From a checkpoint of a small mixture-of-experts model trained on Wikipedia: 96 SwiGLU neurons an expert, 458M tokens.
Below are experts of layer 5 (counted from 0) of a mixture-of-experts language model. Rows are named router (the router's row for the expert), down (a neuron's output weights, with its number) and show model dimensions 160-319. Each number is 500 + 50 x the weight over its row's rms, rounded and kept within 0 to 999. Numbers have three digits each.
Before each expert's rows: a language model's description of what the expert responds to. This comes from a sample of Wikipedia text that the model never trained on.

# expert 8
What it handles: Sentence and paragraph breaks. Sentence-ending periods, closing parentheses and line breaks, plus sentence-opening pronouns such as He, She, It, they.
router:397461572481603547477453473542456537524517458436485532519507431521511528493481443504498438476495488547458534561493591592452583521498506454577471511441442556521520551524473552502554434477419441495610579503504452498547524588506523476482519608497568462568459528582463394526495448491525511442377487528545485538538484510470505452536525525410525531575520530593492472421444556500507451582424501531518541549433534509599505529609450504482497519567602542491465365548552587490535596456537536
down1:501460490485502479542475467420428481451450519486588516424538460507584524481496432487547634484471458546519566493567470527451521503385481480572473466571550481456479563499500510539462530536496478471451456473559654496500454471569427548370573469416407522496483459456544470456469468467579526472510502410512571618492458476618518474357456389578479472511578543570560544524464468464537493507449581537574357385487429413520494388487536518451512495534418478554528494478457530453406562535493520
down2:530419595372510457489441516453558468453537528540462501617577552482488528425590501622497656475534448514447497569589589540495486420411495583501499483507532503524425398507500432506526495457445441543440482493481545492561463491523503565531555460478532486552487586494473429531592402492487454542533470501543490521541481570495555502514480511518496473538557466458503531510486466527486545530520549479411423602521499448508602537560513509437469462538463439555557541422503461521550395475566491
down3:482429566628541452396425591467526553463575531446538488501413404496538431590531485476553455515552550479538515519479570433516524453525455465580453474523433522502555491526586561479464466454471468536525526480482617499524478427589552459594556518524522508500492512463531502423489504540537390458498527473494478499513468533524453556485541507485514480430501383604481523479491452473487404560498520465498563488471553595510455554596512469487558542546482502534361500562598478500583517554449490
down4:430496493550438567640493443554572457485544460421564482523530504520493431485516534434489458452553418445524438536443537553518439510479528521501513517475471471539511451487532461514470411505502529510490499513454603542539491387447413508607481475453506500491516476523471504446626594451467509457527428466436542490543518437604411512501562533478419610642499422459466511519628492467500425451515537498522487492499487491551551574526527419533383500493444445436413487542493506363517413468492446
down5:455450531555480414441556509652469574497477561509476530543591578500528601488474519457408566516554453531443490499519553483503551475536469490534524519487471468443503554495426489502438569517464503442483476467539514472566452531513497561427437459525481507512479502516520550509529532549445486524535493471564506392504513582524488472460498557458466439495460484432586471447526444444348482506400471424536508477517584514449425488460496483510557529509500502470684496427492435505463516428454539
down6:519466478506510524565365550436467483540511439462498487529509500493455506494457339597465446451488456535532461406442460468519455459534489555419495545506498572511461526517530507456500483471508533621437425466431513505402452466475494546540488465533571559480538534476521514590540432545493560476489499498476479488555596435442476502490503551518507456524428478517550413547497516485565424414552520481565422455582549482553457530496480496568429496404488512500386412470446603504498444589430579
down7:425597473422461553431464496602519358541433529467491531517546525558501519417531454527435434490468491491431539540495480587500522484573531526556463445476590471487426558500462521475586467553409501535539497499412465488508562486481582553467521450454526437535503592474512540469405409507462533542614456549585480484523456554581482453459513535532494483467497586563479598549497541526433488445475472516545494543557558537440529554463476476446515479489519483480452541523430536507516511507505442
down8:567492526447606482503545478467556443523462516552577373518478425527471467477520508483510623541485474467546508417537528465562485475513450556442454458517512505586509557513527461512578465492502412430501456517531451465540476468489466599441414478514454496525489484523550443440538486547419556466481461529540541506576530455418523474526442471444430480545462534446544524460521499561459454439554574562519477581501548469534483443432545562534407492457503502533497579398436500530450412517474509
down9:560535460555573513490477554505452597546526465496538491617442439416586546515569559510499499475532459520493529489536594481538439530508474486471469632410429594568417547487477488603643591491517521491494434461530551492510497481519502474476563490514441512454502509553479446468516506492450564381459568528567495561492579490513486410513382610471471576475555666543549525519581440510433469640567565536503533520519589505528498441483591604562557500494498498522565488364523492520522462494533483
down10:523523514572501518544489448544387459484499515493565472482517556496478493460496490463445464517557496476504505494462542488490601396533559466548556570558514514605446478407506456592532536536493506495489434477543493565550502483588571567499583489505474405434497556479583480481447498488496515457574595511521499559557498487508515424427504471535536421509531521558509508496451493548454547505424486436470479570411552463417573516469492475529586482531480511430498541458457545461524559497460464
down11:515476532484393391561506395508501559496639470539482499573513523504505524372473520399512440471499429521532475482515494556408507467439426439388480471511548477525485406552469535546540487610482512523579506564551502547558528505466440462556559430515526477568559460553521534496546574543472548541555507538499598470447494472505561475483652454533479453498463561528476441497415537481469498454513591522555505427499447492489483507493438501618530400554456557525554422430413574567465446450518529
down12:482604460593538455529489483529395548511534443482530515468477474454591512509555506417451562593432493442450426530462542483457462493509559450479553559437456441476588430476524459551536470547540426496471545540523537487613510423456443397480472446522559504434478530527509602563493500591498545473472478413510523482572567406366464557557512496527514495478486441529507520462603442401534549500519439570509428593380546470506455625453480508478506505449537503572523436488523546474490509459468537
down13:492417425394510421562512485438487592492428383527499502483554554526465569514463491472553513488509508565492504528452478551531443482503420501446480514477533547492474406519524440438503418499550531522527484489600436418529588539432400480523492546525463464497516499535530472530572538440482544539508557547528555452429538616504517496523534526538501491494482578506433536496545415508529488488460529550426503516550557538504575509500526447500451569487457426505544450541392426476481526451548481
down14:562506568493583445407472446574532591542567598530555401517486480464467488522423482502537428534498479567567531429505535514463586516552552461412511559479451480514414495483506429558549502456574506564554597571507530486501476433432561610529525472464493558529416494495462452540514524523539474372402466503526489495459450481541544519479453509560473488511477527421516387449475541453575483545570503508496528551435500462516434503445513492375356512515490523482483528420446530519443494491407539
down15:606495474494541429551519488497564499449506572500447438447528535350459570499577484398523505597496417561493444570491481491521552565427468450548580479444480443377468408495525432532536502523491446555518513459411512522462472397592570392558466498485462494445563455613535440493531463435524460478491491479521483584488474488507519505514454505456555500555416446428416515534473521475466577535461424411533448535544477467450545520582609587498500526573641502503536466527472493576536549498547472
down16:450397436509512482495470462565485623516500513502440563475530521492545454543504456453471453422393566507408458572501534453516509428495524481488397574390527555550466480596410475484496519496487561479550526518492463503520508526448531461567542536465537511504434472457460477582504576430534582466477432492534488463463489556591515464543547497462453427464447612550460552442444551465509516474543529486556585493557508566494497418453433550545482555585407515537627509595553479420568522357474587
down17:490495576451601468538437518515546505497421540472604535584500503506555473538552482456566474452494551497505456530630518437490451641549383475485467505516505461434436524582488435507460525425529520484553580408485481487468499424547547477415440570507493547576586472428472483435489501412477502452539563556555513516491484484422536448469412579522479458504504488525492484497474420495543493474443427496496559483549557431500527518546635518538550588442512456518442550437472477382503530440525516
down18:522389458538542452519505463490563459412537460543545472567540425497522497545443529411498548519515521467483490528496593502613540418533474478490506476508574508458495538397510428441477543450505474516494481460434456438453446457543511609414540467503459440480477447521426527502501539479479541445492512505486498454526470442548503561544499438519463532435487440469473523519486373455475432618446578407548367515567513511484486516578546591518544445476525597583496519519412514471579442463526463
down19:496419538561578490515555556516536553501458535493496607467500457438463407368550572486430451550526414502524535521414506518518519481590457550529537444475513532519562548488462457487487526513401462419556532534469491537506475436581493489474546496501562510409533424507559455483487569488471513399484470545532596467516422533506515454502509469517491587497456610514530520485504476451555571489574502613478496453486535471506545512548463450471520433499493601476478492361597537475634421498508467
down20:535584524522425443488475582497571485492491465502530444461497564543411461551541528587486618545427502566447521528470456485450498581470477479492472512526480520522542512485487545413485476380416467529412410484589516452535551461439368501503472564542445395417562516484570460529517545533525604466495523497489489502516395479470603446525408560458503502437523521501487462561507470501507434497452610575451467498440487453530583459569485506509453498552506548413456422572448538499515515571472476
down21:499577366394524546511487462502467563560526435474435493505450636553512546455569586496522524446467494505468479549482464399495507483455524538485510572519451459492454479458533534430546477522464633552463488540429521578526544458454449540556507469528410521469548403515551537634420430508475499518526502566420520485448460478463618512472529504517567542414589440502545574548505619454458506463554469433503558534441607421504427469508497498548538497499526570516536508407473483468475502441430551
down22:436493587494436393473538553531501458506462537575483450559456452479497497469479531540404522444471448534569377483490510502522597519523487663405587484570397555557426514523469381493497535525481505487489602472440495499514516535413603479431528460512527446522509401457539537536486457531433477552499397525550465459504444490580437412496553467524503499406464478464538540480608510516534539514431546364555502530392505436538482551468589494527469396472465477539480470509594520368483561495491478
down23:475599494522492506516477472496482462513435398450504522521401420542567520594457461530520521427464519557460488474498590480582502536508488579517462419481533440598459461512528475486563476506499548567460498494507445471467493480560551453610417470517555589564533430476449385458439519544443511534550511475542577505528450478473359518458454513523574597463569530557511463499475428412594541434476536567497495489422459518594540447497511612461407501430483495524457436415589548407438529508555495
down24:494470490468555607486467485379581462469460478515466519573447500489454498531520547559500482529524467495417532560484515464478457460526382543600515511537485510578524566499553500489534438484421453493458512608501456475533541492497545449540465412461586587499571440565552500468439542494553583494447502471558520527547521495336384488556510481515461452463504535602548566512519479498574523389487454562495474473366465495528430499534562543532412581553541493520551516463581542585531414504481579
down25:560457489432509461461558499462522568563546536507534524475560567477618464451503508537448451433476536446540476538478511490567424463506494544562435400565572489495572493542512479438542480518487536508487501457537524495525438469535483517520516465572599510528488534544519492437501449485586487468442374539569546555419438531511444449398526523522523552447467524553516486415517519417512467350518510492493467566540524478551465564578420507544502514416458563548479456553546423537528539487462589
down26:436515565530530384393494507526448445491456479524540469548511530486540510476489460539556447491516561462500426594554487519560501493547340485500538535520517525476557516525486501482471508570555433434590453459527580489459467546573479470503446539454494436446500527564525524458607476455449473426489462435494503531492504474515449456519507488479478561550526436435510497537472511589425431583487453424474451523573519543513555479579466549493596373532471562441525441406526490550518551549418473
down27:575501530416612570556463509461481438500549504411521545444473461538462539432498436512427423544502455517457441517390491570507427553513525480489450498472506480475462480482509528427496523447553490585556589498520449526516533521549553606526506451533519497519488564529405450567515618400464488491502521497490500570512570528494461558502555507515488577432483469546446481375543536453527476491377562490525434510554486506546511443534537508510420537498481491540467545524507453563553417490392492
down28:582514440581487455599537535424494526522432504508531480362492516545491516544607468434502463542486545440483485532531502495496494458453515451551567552526517521509528493521476408483528471434513531497515521547536561458534560502529530405541509447483516473544514511433412465523538496597478558475496440497431512510406505612499521551557461487558591540518581522434491484499446417466557535596481455383462486512563499522551567597548450495451524530377426456467517500565494464428612553512550576
down29:514579452466555417557530483552535465515516522501512575468484403460547571523558492391543424514535581612452467489501452554524451485528529448488551486514535494466489455516486436511544485543514460448503493487409573497458467521597575442613455557469437506538467571472489430436433571495482429490485464471448583471483492466492507527522479531512521462579505448457429490451454470511479517507480519478514554527576396487486507537437411465489590547544515492491453534646553466496471466418462595
down30:518415539547449470515515484509497585533522552477466471398597601492534544428550503451486430475451426516519526585598460544499520465465565495442485504469552557432536564546554473562514523486577554510489492506583544530564455536422538463472473547637520474534494522462508542566435563567490496527459496391542533473486490462519544513466589470380587497483500501559410481577475544505536555523479554485480461521503463510508598426503566523559558503487505439518503546449420521441550513441522464
down31:528499600423500416558483546518457569445416521478453510514429493535540469453472446562471510457475451455510484479505505516426429552453454579438491489455523492616484461466507495470478504502447583516604564449481457411497529414459451516511431489610492449480603475503428460452474556468549510476498604542436501507504588479493397489490546538495477513543493492453570407528555444593527502577545468525580552548481504452417495479449479600499406544478376544470471491526491499516472495475594454
down32:536402509544485529515556405529430518471477491604482423532597474508450500511552537494509425499432457522488432540556559553490473518470538421408488526471477477478538560527502493483573526565366504465486442469596466483484506478428537533619532440554575533513442446477482569476520410518446518568513431412515539547588561535449624523484501503380531476543609507482576564400490454472510531558583433487540566460450518499517549466437464506468416409463496479422474381516397493549454482462552390
down33:470565438532441582451488431473479571463479505524498520507522509472449458444522509516552471483513502537443525499370436461477550491546544479400508530507426438503449578456461455508533519483465585513649521523446550487520428471447591515468452498456490524565521475481474551423474527478505496457436383468489461487497513530585467537517454576526541478473399547531526497525405511506549625486525594450493566572511435465488483572439500458533444465468404547439575482414540486441536504464487502
down34:531412462576447641623562473503509537480503522488440493606595567486551501519529526496483478556524415434559520474481543548511419512620438454515576561505500526531574466521498492564453462451563512497493431574432595556395390545537574506429494523526435558489457499577488541577544581421527518520660430518487416532536477572462480548484473455555457585364433547600517502468498474527481516546572523578568498455480502467542500547503551447507518479482451491521470477442554503519537459514444444
down35:482463438535533489459500446478533486548449565559521456546524429514476485542501449625590509415542480624490471482441494477491366464484423487498381476500549522512605629443464423479544399491478594529477576425472540477566493447440511545529572553493394583486493473554518420481498443526515529425470527515470549516494496518595498467481469458488453585510558564587510544504540513427473404403535490563526579492469451573499451497585505560424586479541469476497530622454515549456490454519520521
down36:490434541475433503540424547445459498444470523528501462402526528510570481652506554513535527543498507506591488542533553441462539501462529475549399484436418471478574464506465530415379426491476558525489521454419494527540516465534510467555440523501546423418546532405545474512533469473488457549549524492475472472456491526552468422559506533385473529453560473546466519502568505454521430449515479510513555401525392575431402581484544452476507524611433469465531474547539568446453469442562486
down37:578580503406481478526463495510604567520497575405507510499544547475505515521533502464379592496486455464427535479460470510545480475565559492449442550498481451478506420540461486568467525416488528541478484511506495587601452472630527479462542445493543470408474467499434585523516392455446498500599483512537501482434487451509490482511501553461544473524558462449630444539360574486441516441537598461553437511528504462533471471550497501517555502414481499444477472532541486565433505367448518
down38:552480528435502557507490515524525478527419568487441479550506489525430550553538493585480614483456431440489480488513576542521495455410466562555483496550468500500364585477504566506475543442527488487591431497591471550513491435504422529447519422468394481569561525551471537506549456558512521513409490501561349585540502563492520561592463530503482522522565574477430474447521544595457465587556530555547545494425496554508477473541571471555487557484475422516476489474511473485456482566513492
down39:466493589485496462472520496509614504417440403511468493496529513528446444446457542482505524483545534485480489491429504434494562496515649531477524490556479537572545570440510497532571503553518438419511427448565441580561597514534492423445396479516472458409507531546433530529437403470507594509566511570544499452579489513475456507543493452348543497488447508432462403509438596478436492524543439492501452586467548442522583509656454513523532527468506449511558519461497531537496466528432497
down40:460514582558424576502476489472503550576510607577445532480524512454526524507425506445495445488580532432392479541517473545454482467574450456566503565379515526471553526502481534508579524528562489574556498522405555584617609506589577509436408538453532570541476529472423472490426386431567458480535476481446514523521518423499491522521435483505527454538389478440431547530502500434531505573432446504508463503437558513466454438605451454446569542484566536511576437492468478503497584543450559
down41:504500488620568516442524526438541552534468534531507442376485484506543465582458503429438471511532480533511462538450394576527494568565462507550569471429484532431553503511434436498492581441418580458506479411509509566515550489510536490469495487499578455538433468492423567476504576488507532499486451546442465488446541490468575488397398415543520459512556510445497529533448532568508538458592552531470491512577484543480486428525487593510506517393461511512607431581467528485544529448441468
down42:504564531389469481562509555483477487447453521476509506445471463500413530543572521534432498499513462536512460451434438533459525429577432493513439562515456520529497568523433400492416518543452423514423485535509444435399491504494403520465462560519427539511450509527503428469598556496326449480504460516523498467455448473409531568490478467593346536518547536447526503571498510462441523403524477581490484457485525493452570578493615424466579477572533483359403400456498495588476495476496487